Experts of a small language model: 32 SwiGLU neurons an expert.
Below are experts of layer 5 (counted from 0) of a mixture-of-experts language model. Rows are named router (the router's row for the expert), gate (a neuron's input weights, with its number), up (a neuron's input weights, with its number) and show model dimensions 0-127. Each number is 128 + 32 x the weight over its row's rms, rounded and kept within 0 to 255. Numbers have three digits each.
After each expert's rows: "mostly gets" lists some tokens that are sent to it at least half of the time. This comes from a sample of Wikipedia text that the model never trained on.

# expert 12
router:148090146168116090116121143087102158114157103101108103114133107106104175121121153097105117149099152151166108118157096142202079080161089208130110123114113106164113118137105108163135186163147085063095121155172108133062141163151152104127104093096190097116114126092111132102146147155191198152103147088123076132144030147178069134178093166166139156125111163174104142128157155102093121103132
gate1:133056092131122145164130118150129091138122161084110137135166113112135124122105105126123209069129188135129166150140158110101144141133116145070135150152146129090074160123143075154155195142104098120117140167127128121128108140105131174067110135135204123156112223147163099123058134175110140136137142104181124159181099137158097171124148122153223131138157160078150150138148204083107170161146
up1:114159130147126111133108086108130131141116133095159094123101118105115110145085166151127129192126079142154107125123140093156172179175111145117112159134095168074166121121137129152071106150106124184089147099132140193174139165083089141136151071133123125176152084071105146203114109113100168105098152099180147166085131154134168116115137173181143171124113122146202156171129125148170001100128
gate2:115126148121105180097087147109084120146115110098143067147126105116125109144174160130144154123121128146142136134142114132122135174147055188111162102099186089141111146095098167149132174176156126147057142125115141179162088134097126129101096089176132157157136130203091177167082164089123165139137092067181104110125118168152138111225157123151204154166173180136129161101169178106124163139142
up2:121140113107134134116103147128111127146146120108140115093121163186115147110128139151147160121139096127122161078072127109128095091044167093091143087180075091148158116168160188112083081124175158157109100054172135163160127131079122172144089163158156171129158116160088185177090125118116103081125135230142166123146084082110120109191166099107082120081093136141116116105186161118119115133105
mostly gets: " University", " It", " Party", " season", " League", " city"

# expert 13
router:167160114137181097081088128149130135097094111141145131116170206139110177133093182180134127079155113124162166114107093129144125126187194133118117184153137091149125132132096050142122080141092129108142070123137090070108127129089118087130119133138110242149106122172115170124150173117147089150129071122162140136150113094139106145147107097124052057103167124118093189146144153144155145158129
gate4:081106110146140093084075128151077139085106091178179151133140147181139149088114124150114143045140159082068074123119093140211146139141115160051092127166169153137111139122150122169125105131094101079096168063168160124159112216101104108138173123156112176086130124111106127161190179108119138102125092084095138120112118134113132121130112114151144153122195148112088165099136154156121083139120
up4:161068131139142124131144114127180154153109149123099097063137127157109136149203181125123131131149155116122112117181121175090194091129109161139081062166148138104109137125103153196093148147132150080109123098114066111104120120141145139032150075094161080137098144113151147151132089166136129148103193130118107177063103156122083199109175145173109103126121151099112137192088126085128131174154
gate5:149084135093121089076151084143143151141143145149113095118086110192153109099144156150171088104141079144067138110062114128137144147110162147121147150131140110123144144097115211163187174169095067146119092088120172155173118109076106149121148117168159159134154108114156170137157174106159107125154053113162115155199136124119148099166159124129094057181169122132110142082065193122143144144160
up5:082106084123148142077132119147116113156073119159071137133129129091153154093105105094109143162179109118096142133089091122128132067084108182075192088111166106120190117157143145086089142168107140108095132155109164141138047094156176087114140116137155137077139134092137167221155074124149139122147184142168065109140102152184104127111129084070148154130149139125125171088118093124111093095076
mostly gets: " the", " of", "The", " at", " with", " for"

# expert 5
router:104180166066118117141116120115116165170122150135098145162149106132139166069118124154105142114095096150118106126093101097116149121172178103101061124128166136119210166104178087101100224094166142124122143121142161132068101137117161131085071092145097056132054181134127125121075105140131107128145104122139108116131111113143070150066088141123094119216114164170162152123156126154099130083112
gate0:098044146127090140138125017143142147141133053127100099148100204144114149079141122088145115118096136119093182120097154085185122198100138123151089139151133130138110191155114117145129167132165140148127143126098131145128082143122102138116092109134120152122066168172145151080146183059122126187131147123077088066170138145152094125124148192160124069150112122107182087101126122102115121140138
up0:142121141078177148141125076148195205125165125110097189130089082104105039091101203118141121126180120135105069113129155106132113103112115096162118127132116124111136093123146182144128103094150128134070092117106139194200123077164116172126123151138140144070195151117066105140193089142103144174103131111167168153150149127137093091138147140103126179122111114151125140150199127141104130143167
gate1:121146096162138108171091100100158177144101159078132186110188172133110140126125099126144122103083133160105136170139114105180164116160146181082122143135143106096154178208161096120118164155104177116101203135131174166097178145066118079105151138087165149158123184166150151098117164101131088151115093086146145143166129081201152128105127119174117133182145139096150077071138072151140152114128
up1:155180177137124140121163152115187188121126120158107136126113135131165118101085139135095114143088140068152135110098149107173108181137139114141113080168103096162125082098218127087105141140032094150116158158145169140153134141180177168088117143095121131155144121160103114119127104150128075122189137124193119186089122133170123056115158110123123171189109132131182142070093079147102115100086
mostly gets: " was", " is", " were", " are", " had", " has"

# expert 15
router:180125115162112171130152134156178110099180131095064107143106100145140116120046147150145144127116113136101151135098162152184118126112169154136100129198123136189110070129171139113134081115105143137141138150086131156046169153179115160100099124128156122094123176038196101098128143139110155154200108132121166127087078177154127140066133059145145177095153145108151078137109123108131131118092
gate1:117100086088129181122169094127104109088106103128138116145126067129109196168133097083106108154150116177162120173109122160143114142166084159106153173178138098202146125103147147180140086110094099134142132140135151146168094087140081095095184045077135090126164165109163039090106136133099116147135084128125114154156120145157109209083140106192139151100126114088168128112147160166098118098110
up1:100090134086129109102141090104157126159121219135120120127142056118141115139084162173074094139097121133117126130085121057096130095144130069159031124165147146133213150110160120160145193098121187131165138138106122124090205168119111120162133109165130150169110208097136106162100095122126153129183144141135112115136126141117100112106137137092070101143155160141094136099089185094149136091103
gate2:146108160155155191119112161204094087119152153137095146157083062108162111127141162092134144094031120127173086138135135140155115102150107132159139144161182158119147141140126156132089134165110179174183194136089164118164131130154105160105110147110142178098104164101141115099123138143091074144149133097131157103109130175146168130052125095175161169167156142112110134061153126105081182198152
up2:131104086164122138130126150119201123194152161149147092154140130133112085115106155147133126141135114166077164120204117120047099116117139114122174110116122111096124088081157144125100181172143107091089163198179160120136083121147101170044093129129168170169096134151165093109089106160109145113108069113189117124121077149124177143160113123091169096183111159166124130161058146124157084120137
mostly gets: "″", "}", ".\"", " JPL", "\".", " years"

# expert 26
router:118089134126112160086142067170131146116134158181134109166131113137131141116124067155106144120091109121119097137092117152082070105128127112184086128128089109089158204111149083169105244064157158140158112099111149168147149151171110126148052143165072086142098156149146084174105155125174149124146125121153098121130080094103105109046107106115157109180103129122165122155111124146074102131090
gate0:127129218162167171056107122125155170169141066161110051144122082098137123145164083073122126121056112079154122117110108120091224148091192098130111095187141127117140110096104113150150165124170155096150074128073132128137140132112110118068121130114101175152203097112110126173098149138149131109137159171147109100196126140117147120096141130143179105150133086115126126173113126130126150112093
up0:112133139109100165106105158127096134134095067103127106117106126137058157134085120057139116088153181090136111149117113086168136121074135096138100145075143144110145051038131138099135120173173100131142125158117091150080136112133159106096055141095098202156088115103084090166107123157131113135131138164116115110145152137116140167102162208186133118105161120151183141214148111161144113156086
gate1:093081083120126133179117063210115143105141091101176145141099146127115146159154027124106128116130135131073169158139159129062160110137139113161075105089116148063137162091120111176097169117124132095120153164108119162112139105083161095128133123163165160155115162134171069151108187157132103083108154147139205080108125124167162145048102142135130094163151114104124123146099132186142162151107
up1:120128124198113072106125098164132167180100130132109132169113142120161122120067150110097121113103160143107098089065177122123109064137138123134163199124129138099111147081150134089161149127075190119179109153153140114121231126144164141184167166158117125137098121151109138105168087111156113196127144136167160134140113107082182130127157125104159118129111076100140009158140133124098129083138
mostly gets: "″", "′", "°", " made", " released", " won"

# expert 29
router:148157162163122113162134110111169154118123131139139124092133151136137114153161076173084127057125095126172121141112098116077178122102111098162117122177177115154180096102114090140100173060052163056099079116134159091148147118100115068072162153120087163153121080126150164112151147112129146102086113150123176152160182107145137113158108081146168069111093130104084127150136144193212155120135
gate7:116087111135152103165132087148093181130141078142089094163127118134099165119130129101090076135160112111154124133160101127121167110081104116179088141179130104062089151086167123127129158171108089108137117155211121153131142159136100106112142133131115129197140158159105164046115164154143117093109071097117151150109200105113176102088124122171173085188159173114091185137095205161155117156153
up7:127057217147118119086188113108113149165136144114132102142105166111105110119087121131074107103153188078161123120130124126123127106126163088188098158154098073144110125088138190163136144173120107174132092107173141157081181179118126149100138119153072125157070115138155149079139131111159118149127138118129154116191094076076147052078131139153164142182071172126141154146107144120186144110090
gate8:099134132167129085111147090197112092058126127079160132170077123117107120116171074145116140120145105118141169090024103100130143107139128149153145155203106082128125095078129074163118146080112128117130161133147130151160097136136103114099110092134114144154127149095116130085118178125175104125113143113151169125124138084159184137152223133104195094135210141121085088103165134107164167183126
up8:113139127165067087126186191162103145161071181076210095135111153088158126144118153114125161081112152127156140093120126127148049067094128129166169170095149179175104148122177187110096155153117119150130080124101108115129108154128189121089143146157077115121120114102163173101146138116106067151121097156040140104076145114104104208134120137157156119120148118152104103147124112119137120154088
mostly gets: " in", " to", " for", " from", " at", " on"

# expert 16
router:090106151151136096093139097118150156114176059186125149106162181134142112120097132138125102120153106155108079147139098146121161047134160106146123132158121061071133135121139150157109062141149150101132094092176140079124136107118125110123161138088070158128159116133152173078114107089096087085081134105181103059131068114117041114148119101095090125061133133132113176175145168114194133160089
gate2:099109090191148078144129064118183066089101092073147152154134124095142148126108117098127129078066077118120095170094188118202155117117100178110102091140121116106116075107063075168084158146138148056111156109146118128159066141106121114151126123122133195150091159161175188154162145174127092101138126162139168140138131115135146135061105134110157125133131088092133106123121150083118101122076
up2:107117165084156145097135111170180078107109124102134140137096143132140116080041103142099109123079119123101116116125115105092143181074103101101068126169082135110090128139159215136135155128145133112076157116173174229089156112133099184166130119143076136104140110119112114109130098149117119101152179134180108075101085121140069135143143144083115097095177188166047147143127131123151167119130
gate3:145106118165099106137115070124083165144100099226130144107154115098173084097098093161107125110107180141067099182136120116185128112098096164156071128171102108136071161117105186089119143148159155181129113134137133153160178147113110120157190094112122168139141108142129160064085152121138046162107161129178132076155075129147140094160115122143135145146087117105143100134168180096150141196133
up3:109131132105129129143126130081153056171142161120097132138157112120129160135114121130160123118093108108091127118190076094103133135144181147166115077089137147148188138105069104109176093128150106142162145140065142172107157121118162117073145054160164116152171115114134128117199125152125105172095127138105039024068131135100155155110178150156167118128123121158144136156122190127175107112200
mostly gets: "|", "The", " from", " in", " the", "In"

# expert 17
router:169161109144131173105158142097074114160141161026081059148147091145169128133139098121163141193125145135127118131122125146162117158162116155167143125102132209147094105102101136108124079092157197134100171137126145148108156141150123160146139172101153144127133128140134067132196121118099155104129098101106208167177192149168093155090099119055167171148138106090147089160137159102099139141093
gate1:193167114145159131100063078120091172108111146076098134137118162068109112142130077101189168105090163122130122103121115113140143098159085155110154152141129188163138137108126116141110167150146157103160148157119132092093071091121167135093192139116127201166130145142099115070163150134155153073105124105115150121183152156129149094138166218131096073161084034115171095123144161127105150129120
up1:097129175116074095147155114114112118108106108115082173136131122069116138094145065116153091114137064104081168130070083126090123160057111121110119044128085109137173097163117059136195109109198120101092133070094122109143116121146146097137175114112155101144118178146174173117130115077127131155164104147135104156138098165164148150101144097129126137139189094192161143122146073146115188093122
gate2:160120060109148140115180099147094145183119102047152170150149114170152093063098110111148131138120096114120085081137137114099143134104138201094170166157104082140098087135108144121112075170176111128125150098129143149100142127052125144122149114100164087186119106113091156157137136087100145103156124147098186134165187166194095128152175108127161182186108131086119127193134153120094168090109
up2:169112077152127154103161126112087103127076149129085176068128110104109121112078142170120156194131150125082138143171152108115099091078052154069140089158135140190118075171196070124109141137113073129132078141109152111165123121165130141118103133112166155140164154171123101149169066141074084171113108129081131127136108106108179156102152098100127190130155160214110136116118146127142177145145
mostly gets: "\n", " \"", "==", "===", ")", "\""

# expert 30
router:118159167161137120127135138190106180081151147109117108171133161064098189133146144100173136120153128140189137165116132184186117110164114121091154133131091095115076120151179119073117134139155115113107149137103108080150106102111058185096199166118127193146164157124044165165118175135095116171112075140137152124114107110164112097140150107097100080138120088185151178114139102129184102121174
gate1:128084119201158141043208142128078146177091062100111123102160117126076179126126141078185139121092078077104134138122112150148132151159076140125139160152155115121124177098137141121116071152140164118127150153142136060143099147115097102128134135090134096138115110148089102114143156083057064138116101108103141101066105067171146063108138098095099129118134049144136175118127125108113133110105
up1:164101072122085116142219076109148160146163107144204103089113131161166173087112182146117118196107127149091125101123136162144132140110091133143184172091179133106100179079163120086084127151097194097096154158139130127214127092121120107124085173135136127108128138147115188148123124165164182157149151119103097137141163082136186161131069108152143132115113084119130125121089153127085164144092
gate2:160138090132153108125176200172092159132114089153181145169149149129069115156139117088185160171110145084115102114130141101173141136131132144100133159130068135086111180092129092166111095150170119125078153194156069106137148155139151126089175085104120126145163139170150140096131101155155115191089116099104122053159096166088189134108123132163173111141168048177167120079148112104157148123126
up2:142112179123144126161132086195164126137121074172137148112113152146131156142124174125129153119151112156101125114173178123136101158140105053140158083120058117153145126111148095047196153119118159137163097115160077111137166161112123087139149160167156088110098157072115093119206145122129099081142094151051120095184138119145127158071123086176158122143165071108113061113105135122153156119184
mostly gets: "The", " their", " his", " her", " the", " family"

# expert 20
router:107149156155158075154111081118133150149116103150094135067123163115083151133125142150142132086171104172127132111080102089133158133159150090157115160183129124198094061104144119149111107108115150103118071131158177108103145061133087057128115113113123205127069091106130174107165158119145144125120112131154148123154093080160181114165123077143146075092190135148037160109134105187158131162148
gate3:090145097176056075181086112149132145091101114112141188151151155103113110152136117115126138103152110117082121116117186104036152160096086098129143103156147107096121188090168127126148137109146124108069172187179102090092127097083090134129111143101159151149152167097085141110169159203111104126185142187153152146112144122107108163130149110110161127088158070148115132137141169133076159191177
up3:160100152176053207162131107131122108144093139141118153178163070165137109160089148132115128127082131118092108175152176167114130177137117142110132095114068103113122174105077150063110123165138074104141139127137100160120115211165170081110072135173155160145115131112155081138151177178051108119128146154113130162120137145078163145144125107138176126130115136165074159135102143144039118149117
gate4:064176101122120143129113140183080129108121136118104119087176201088107090091133080099159157100115160082109162095072126121109186117147097153136135150176136146145181150107121174136176113092094170107117105138170097104115102103097084051117095139172136161141185172127162134138180147143152135136093162119101157134176162081094089146204159105127141120178120182141077124089082118178124130153148
up4:136146132182198144089121119170106128150157166089133128119112126109181131160149096090155126121119165150102114134132183103137148176107111113120129141114103116089081087112110110141086159094127104126187066075071163052164168128068120119122137144189073121131155159107144160174164096040126175085153125135149131097165184136141120154111116127110144142093163156115114112077145165162213195141123
mostly gets: " to", " in", " of", " for", " from", " at"

# expert 31
router:157099141086117100117137141131125129087072071123138111122156136142097151086134126142130101139188114148157128167130183144126158177071126129077071179083128124100167171116131131122141108155133192157153153130093137144082119139136181134115084071115145126135130149157158100132164097107139142129116126169071120120124154093103149143114159162095125000094126228137116070092139141099085164153121
gate1:129202119156129116135147131088138119128137087082122157169121121083098114133111111074154098108110159160101092116062176110129160143124141130072106115115134091142159139068154103155194048112094168127120120164093100090130102119154088112129144140101129136160158069181126147158138117097095137066107144114070049084187115151078115125159151115147200141179165151104120063095165129124123077155092
up1:137103146138122122066135141140176135193172125120119164210090155165104106113128134156125204148085129140184076107101138124096185144193151090146169103085118142143115129057195166174138103115134118128159141111133091159097114142122098099106076118176152120143102091162137096120088078184102163074134128110141118158193142100139109020170113139135193117153120113120127119108104133128111142120146
gate2:117084108144112152167083114156132136157109149083130123150121163094156100127122101113114141129132085091115160144104146150121168123057128143079049117105143120082126133140106215059141127122136159163104166128190146154159168144117114065139162094136144115123082089119126129181106087083101086176162116162114117137081151071177163170162158139164144172122144125094232108114120136214131143123145
up2:132120142131131131130136110179127140151079129123134116132093112148140145131098150105203127142174185151174171130071073183148118113166135177085130061148118175114154132098140142149142101189117133106130145151144157163132134115139117124155089154116157142153086073138204119118190139112177102145185151197110073085147166138107100085114114100156161112142183138117095088169048192187139115079147
mostly gets: " S", " D", " M", " B", " A", " F"

# expert 19
router:097061082132097144149122128091137132138123153143126092122137084136140107114091160133128147198090157111132155142123156143167154090068117172119148125114119167116106098156137164148081092126121136137078083121105166091154160136140117148148131055126168077046156067087138108077102044141136081052118156106135149114149133098154092116117135074135169203102153132161143114145106153120037153086111
gate3:078043109048127090108100129150123153168117164117141126170125121147126135079092122063092087179123105111128111127108123121189141154166122143092140116140106163152069148071144103110095104165143089096124092164087115157150130123120158106137110115116126114139108178096077062169077103104127058158166115156092122117146128191140118131129149147129151191126106110119093067159092142138083221151173
up3:131123174134115183109141064121205127072115072117128185160114136171148099118165140133087084138111114170109113145096023097101121054132114111158079134167129185106160157104124046144157108105090114137153109141145100097103090171130172090112133170143151145097097181169112135155175154100140115170156139121126137074134131156147066130147112128164080123123120118166093096128156115141158196128103
gate4:098076058121115068095128130122093182154133173118078146176147097145108121123070080119152136131119124116118079116120231118155138150137098107100146117128139101146098118148143144167101110145147075125053130124115155150104146144128091167175140069098107213175160159090100104161115099201148089110122143114077182116104202135172142120121100127110145105148172143108130134081115127173072104148146
up4:137106119166109121105145083092172115119122181102130063142109104078085123104122103152158094129163172108131088213176124070115112159116189088130152127061044203139104129065108062095105162156113136132127130149156081187131092126112086111118184104080110143119103104134127079167185150105159127141114113140108115112160095130122130137076128126161082133106129128164109160164154116102111147173070
mostly gets: "\n", " \"", "-", "\"", "),", ","

# expert 24
router:172090119087154117145126153140117105126119126157163156140143132091163112140123159137115126165091148115126128125152170084119161074106120173097153062108131150099112089160085137149068128164145095106135119091110157103175138161124179145122119135130128060108114081085167154087049078138090109112100127135132024109133166121108135049183127108134105225116198142151125097168131152116132194095136
gate11:139149116098067145120130108143133138139129068114127110140142130101133091138148105135106160163118215128059154062106153117155138197116141120045083138106201110114139127146111155190106130125150077064150116103119147094135104148049156152108108131094136125168136196138169179183137124117105106136112095140159140087117129095201112089167127138175151101123165132122079105113106213149125164101146
up11:128128108158132158142132154145131083115168191122098131161123142101168130100151139163122061107182114108087157091124064106156161147157088157131113189122174094129090117136061122103156111117121161121129162138123109092136148112091102130163065196068123112109136156126088095160190118128159131142106125137076100157164137121208139105099137171144107133149190090116160166194142180067202135078137
gate12:095158151130088151077114142183104180180103130133140140121094104168167115113141096110178162162102132062168102174086183110123116094067096094107079097104154128144144160119107142132158139217060116104106125126104124081182159151096155140108107092124128151102163171143125174121091115137157129155073155142092116145149136125100091081152109086119071195139139129103128112163051118147112192124183
up12:069090173058123186149112177100141090094101132169126106112095104163101146162091092138078091124134127129088110084143109157138115129074131059114098116118037095118072145086136148109094101163209113141166133113151160145139144125110131090171105116120092149133099090135087131139099134170099109113172107118084168118118086133123143118190145099151198101108209120169133090136131136090137144181090
mostly gets: " ", " (", "–", "-", "/", " \""

# expert 6
router:110114146171119139145111093131174111111092133128163108081116038145136133143135071160110130112117124133099126117139126170121045090125215112126148111083185120118102126125171139131125129110135082178139063093168089102126132097098092091158145098144125134150087173174104154164218193119144150118139149155115103163063129158168132121039116138159158188134092129148146139082099134126119092077114
gate6:128091139068137103132119159076116111162131128049166130154148191125216151144057057108153102127160086155141096149179167139138127189151171180125146177137171133123140116163105167145121167145115106129070119107132168140137107074154138153111116123156123142121123114096140146105120142127131091213210134118073088089119093134112112139112125180088149069141090103135127102135093073073149147115122
up6:136054179137106120135147117105176099145179108105110081115115120191119130163112093137153122131110149152089187109124131111106173192090127115104141102151186120132121116118176129149109077163194098129056079107110144152194146068123111152146176100108142116195102132169126204206114110074092099100118153094126153129138114108120130169133088109130200078095125134187130116147113117145172136142127
gate7:154079168130078169083105141205095101096124149089129088115106077116112103174069101145129134115154131107154091158116194127154138083130103122113073161076195100135183126203099144172115118113165112125133171117181095141177132131079079127089112108123145169141151140070114189111056082153139098082159125138112138101124156156166164121083132166143079161146115118098137165106110093158114159131129
up7:114094122177195119155147128098143120188131125149052152129156223119193123121150138116122160162122108138107174104151156101138110132147137130159128091139088150070107104115157116086065156138119156118090169159125115088135168059107035141155114114104079123153146122150142140157121166174121088150072113121122141140096057161174149137107171144136107149115160120144120095121133218148165107064111
mostly gets: "7", "9", "1", "6", "3", "8"

# expert 1
router:112131147126133147156157102148126166092145158138083162116126177204134075123122104103168054100118109136135176130107116109142116126142095138156220112144094141160128144152107149108135053120156110155150123138092108119128081102089128138123176087106140216128099157157124107113132115109127078185114105095141100092131093127116118157152125120147027164094135058061165195121113087090086091120089
gate1:086122100132073137164161052162083067074073150129149140155130096136128132128147145074139103115104103111088190157065131110140120176132099144146172172135142137134129139082118084195109113147182179142179175173096182112166160119107105149088138122112112128138170189131098108094108177113112092144154099124100137121118080134137143154191187105174114159106173115081181178108158158098102118127138
up1:122100108082180185090188118116119149184152135174088116071187105109114187179140161152181168113109122085162085071104133120099046143118080069116117081120147140118154134115123138162147130130081104143031124129158138141126127102126092141090165096163105131109094134124116123125205147134113101170139151140169166120133168122105145145138142156100202136109142116092161175113079154118156143181100
gate2:160113103060110123153146072141107163086164096096172141115146128096133127121129085102119101140145164097059044200109101128138078136137091090107084149126138069153106142170107136066134083143066138102194148122093120093194136071108146105127157085111149138134163121136087140158109140123149148100136125106172122114074110111122144081164101084201130150102159087101094095140135147127130122187065
up2:089122176120104119101086157116111085129081143108172137134106202102151125102142094130145071100155084116101071190154142111116101093148159144148103083081126086135114159121120150119104120082107164129130169151120086127087248171175140086127108176107107095121143086150100126154159123132164135151143174101119154138071111107143088086102084145180089166132161100121122095102195140177112127104062
mostly gets: " the", "The", " his", " a", " their", " an"

# expert 0
router:126157164156073124130162158148130156133122125093115125096130159163159128143107165111123141069131201099120067172168113124175106139095119168085144179104136121139045128134111087106181142142152037118131116149103076128123175182123123155097109132112162155140110149135117133098124120141163188177180129017158130123150090110133128182118114184158150071187101111158115174110147134140105141104175
gate1:081122138070069112155125111140113164141076140084055087123061111135151189067118132167110124123126104153081103113133177085136139111152079144093135131140129117071145158163129149122164124138126131130193159116126140161115132108165075157130156112118195089129171148169083105166133167118155143186139127059102136136149083155169128116109076165171122085137124044149094113157078166172098172124126
up1:060158110083111140147124151132190149141117198120115145088143174145057066067100065168178112150139129122083119138112107109169090141131108127128151136084090085115130106092165158159118175132123128169182164112118126140155123123128087146061160109075144111119182124126082127079071139139180137148132137078151132176112178141168157152131076152076163138116100117115053124098115190135099126146102
gate2:161125148121127168120130120167151166170137109096088088104136168124068165097067135137192175120146136108170151114166091165143122123135146196139126213130166134142075169175101149097086132134104088150132076155155125154143114115140098093056202112121164159104099147109138143158110108115127109129158131122112143092171146097116144116087156115164120120161067016176143120105107134189104103169159
up2:111106146198128111180175095113126100134171062187168112096158103101100144137110181085140175148172174161116110169155160132125111134171049125124129154132132099133156104173142131146131068099114094188150146185124170062133146191198196167194075145153167102126071132131101117118115137117213119099121139137121151108141145112147139114128150101091125142111132134102144119091139085112103128174127
mostly gets: " |", ").", " which", ".\"", "\".", " but"

# expert 18
router:147149136141126163165101111174118147068130104176141134128106102139097114140137019166096090109096081157085094128140104189042066120097172156196115131154142110145152125101118095136115177100116134191141107157096105161137132095084126095159114157120090127112153093177111144196131154151122134134094166140119139111126161120099120103047118076158184125177063136166160130130127145151133168084142
gate11:113121117122167147100113105158113119127132144168067127154120080129114078125114119161129095160116111157070064099102136132105104114092128117154130121135151109065151098126070160153119199159150055192076175153077100159117134176091116133165112162128151108132160121049127118213083182128131137105145094132162097105156132136113151103075143129157182165073157121059164146132068136147155132174149
up11:137168144149108133132133148173116109103114051140158131158122183131170114109105140140105073173177134159123122166124128142139130077111157126138103099147113187095143176097136104113135162133098117130075111180119076088135181071129183143120072091106076101112073122172158111018125147149093136145129166077145170099121133062100107119104126152161178132091132189055126101108148101117139128118183
gate12:142121151119104102102097103048147130121131093119147076091126056108107108102142061147142098113145094160157154165102170089122139144095130150071123169148177130161132157166155138159117107143171166116061199122049152116129081160089091134094111135186114174175114120126066144133101119110176115152124159141160133127121097098131177114073129133066139175185107133118137190103143161162070153152144
up12:124146132096164142113135107113097179086123054083143131064137105094106132157156075122154130132151135132100202087144090157075124138133145153100150115134089166145126185160175197110135148149112054094121098143136124188167159132136140073090148142092099140142132107209127170180197142082120140145157147148130073153143169083121164061103109153130144142153130098103107140144114107164171199110119
mostly gets: " released", " made", " won", " became", " called", "In"

# expert 10
router:080062109161059141113131152126147115154169140140078103092120152119143095117148156091156097106116137093114178147135173135134038140097118136115132135089106135150095150136127129146167135111150099101100120117084158115171129156104129109150158065134169116090152146106123164145133084182170196114141210074101189144148049126191118137224151140135120098111100119157153145077145128135072131107167
gate0:154140153097066117140094122169159193183093136145199074105114096085078161084100101182110111133130160157120176129068114088147125106118136166090100130077135092095093156119110141180119110172104099053150138140151166115173131105154029096114118165134143120159156157096172094164110120100144119130124087067109154120065117115137144089156137095100097162130114093089140114149069149116102106109152
up0:129180157221155157143125096178125136083123136136131160189120107142152079104126154158189157142141070173151154123175115130181121093109133143118103097116150175163130084156125146066062108118162143118133127129102089146164141116073131145086124113123063100186162130137122164177115140071120148105059126151124090133139157099109139101166124069136104147157177138088111079116181080062126076120128
gate1:070122091130135176106127144128159148174112126134135127130090150147103081109150134141168108055174120116139138108068157166105088093119110142114099152155144094108169220114120135149120082061100092068097178128132161113147073106094136101118112063105076144168157138095128119114113131126171100080169223096134102151112129149235115131157111130167106140141122117075138103169152091155119155135137
up1:165147141138169112107098088173080117179130143186137170119107127095150100079120082126122171130176137120100164120129175102101130187123154131126086118107089087151109123168150170072170109126145165128118079122170084157156130131117122107151097165121182145137152080084151121146130098143160129166101133212108088081164127096145122140162190095175037183125108208135143130080088124170118142156099
mostly gets: ",", " and", " which", "),", " –", " but"

# expert 25
router:154119103169109126069143140169104112185197084092117102122123130067098064141147171136150158186155157153161074132142193103149170141117115110163147145152135162152139137150119084120146130112141077113164157083114139169133177165163166129176187179139143131143109151179099072131122182147139127157154110147155129159124206179101161115140151132090143181138184091141119087166159120121108181129190
gate5:151042139121140084104107129170165133191180102084144144104109155132093080109142169137150149121141135154114134175139189156140139112152120139162122175138093142120169113104151082159076107170162129159167113129127197158109126092116064114152126146174063151178169170164112149081138116138095176145123088163076153163165124176127134169109134129193138187172160049120140068117114151126127134143154
up5:108150065099144174152144107179168157091120133072143092115124115114126101154097061142135136143106043133158141113106170126090189177109111116065082097129134074169180139114155108098112136170162171100150111182089142110158084174138132136129149189087151151164177086160162087132197134160120147149174103132141133154137156132141100114127145098147083129144087084163066108118178133126189108122165
gate6:108133132061128129123098115142086101130116078052138091122141098105142086107115111171130113089203172152158123172127162140128159118092155158073132126133095116117171181143097124147117152136083082141066153132128133157152181171132156161177119137171120188088135126144079134121119159111119093138118037125092139153081096161103188120140077111156099151169201143095084128095119139120064183125170
up6:130120124122109068167097163089077099138181182148067160118127151142062126079116097114141169163113145098139120167079164118142101129196144099069173118062091174063119118154155205167186108142060140134138153124114072123128108134116136078082143102114117114149104152103135099163097155144121082082130130109118103143114092158176102130087149160144104158148140139153199153089100114164173125107135
mostly gets: " (", " ==", ".\"", " ===", " well", "\"."

# expert 14
router:142134134145136110176089130124193147136088116097154141111143019150137077087149111136134148099107125147121105108136132151115069100166240110112153106118155106140153118155139148148113143109126082184154117130104129098144136098068112086130120181112130065132141135162126160174197154102137127140147138167093151174079168160140096116049137147175114208124076150121165161128132152155167111075110
gate15:079124150126160172119131091126112089143133144092113146114142134123110165136122079138079171101107057124115067131101182173053149100159184127091077070116155140114165141124141142142147172088088131152097162127168209137174150077091092107069113158136153154157148156127178190111145124152109131101176098193069191152107146151158110137110110123144128136205133136105152105145144099130114173165111
up15:152115137187084111110080123140151106160125090135171141116094118128075102120229153117120122116123168086093130137125122075076085126126082108110099148111097148088162182090086086167154142137143152120168119096155140091108084141074142074183124156097132113133136145094149140150111098143125125137120105127171154163190085095079159117105112139164147067161134184137157116071166207121135199184125
gate16:116120152169096161151083101184144106161144110120171106109138065129109166102158160090127142129089144122099125113120177154150126145120167132070101089105125116160087156143109135128119191127132094185106105171140145062106110070052191118114110085126098149119149196119149162117139154140104134157132124165106208082182134141193135125095135162231115140156115155076156150119144182155139092154127
up16:109086118103103161043089106171098099101170103121159098110123171129164166132165121162096073151146136137150141184117089168106132138146119174154175131183146103157112107097084118159158106157126139126110101130103092172131118092138125156197147142088091173121114204164154108175080104171083132120102073123206158166091163095152110137167127179154067104098089083157145168093132118146102145102127
mostly gets: " was", " is", " were", " are", " be", " had"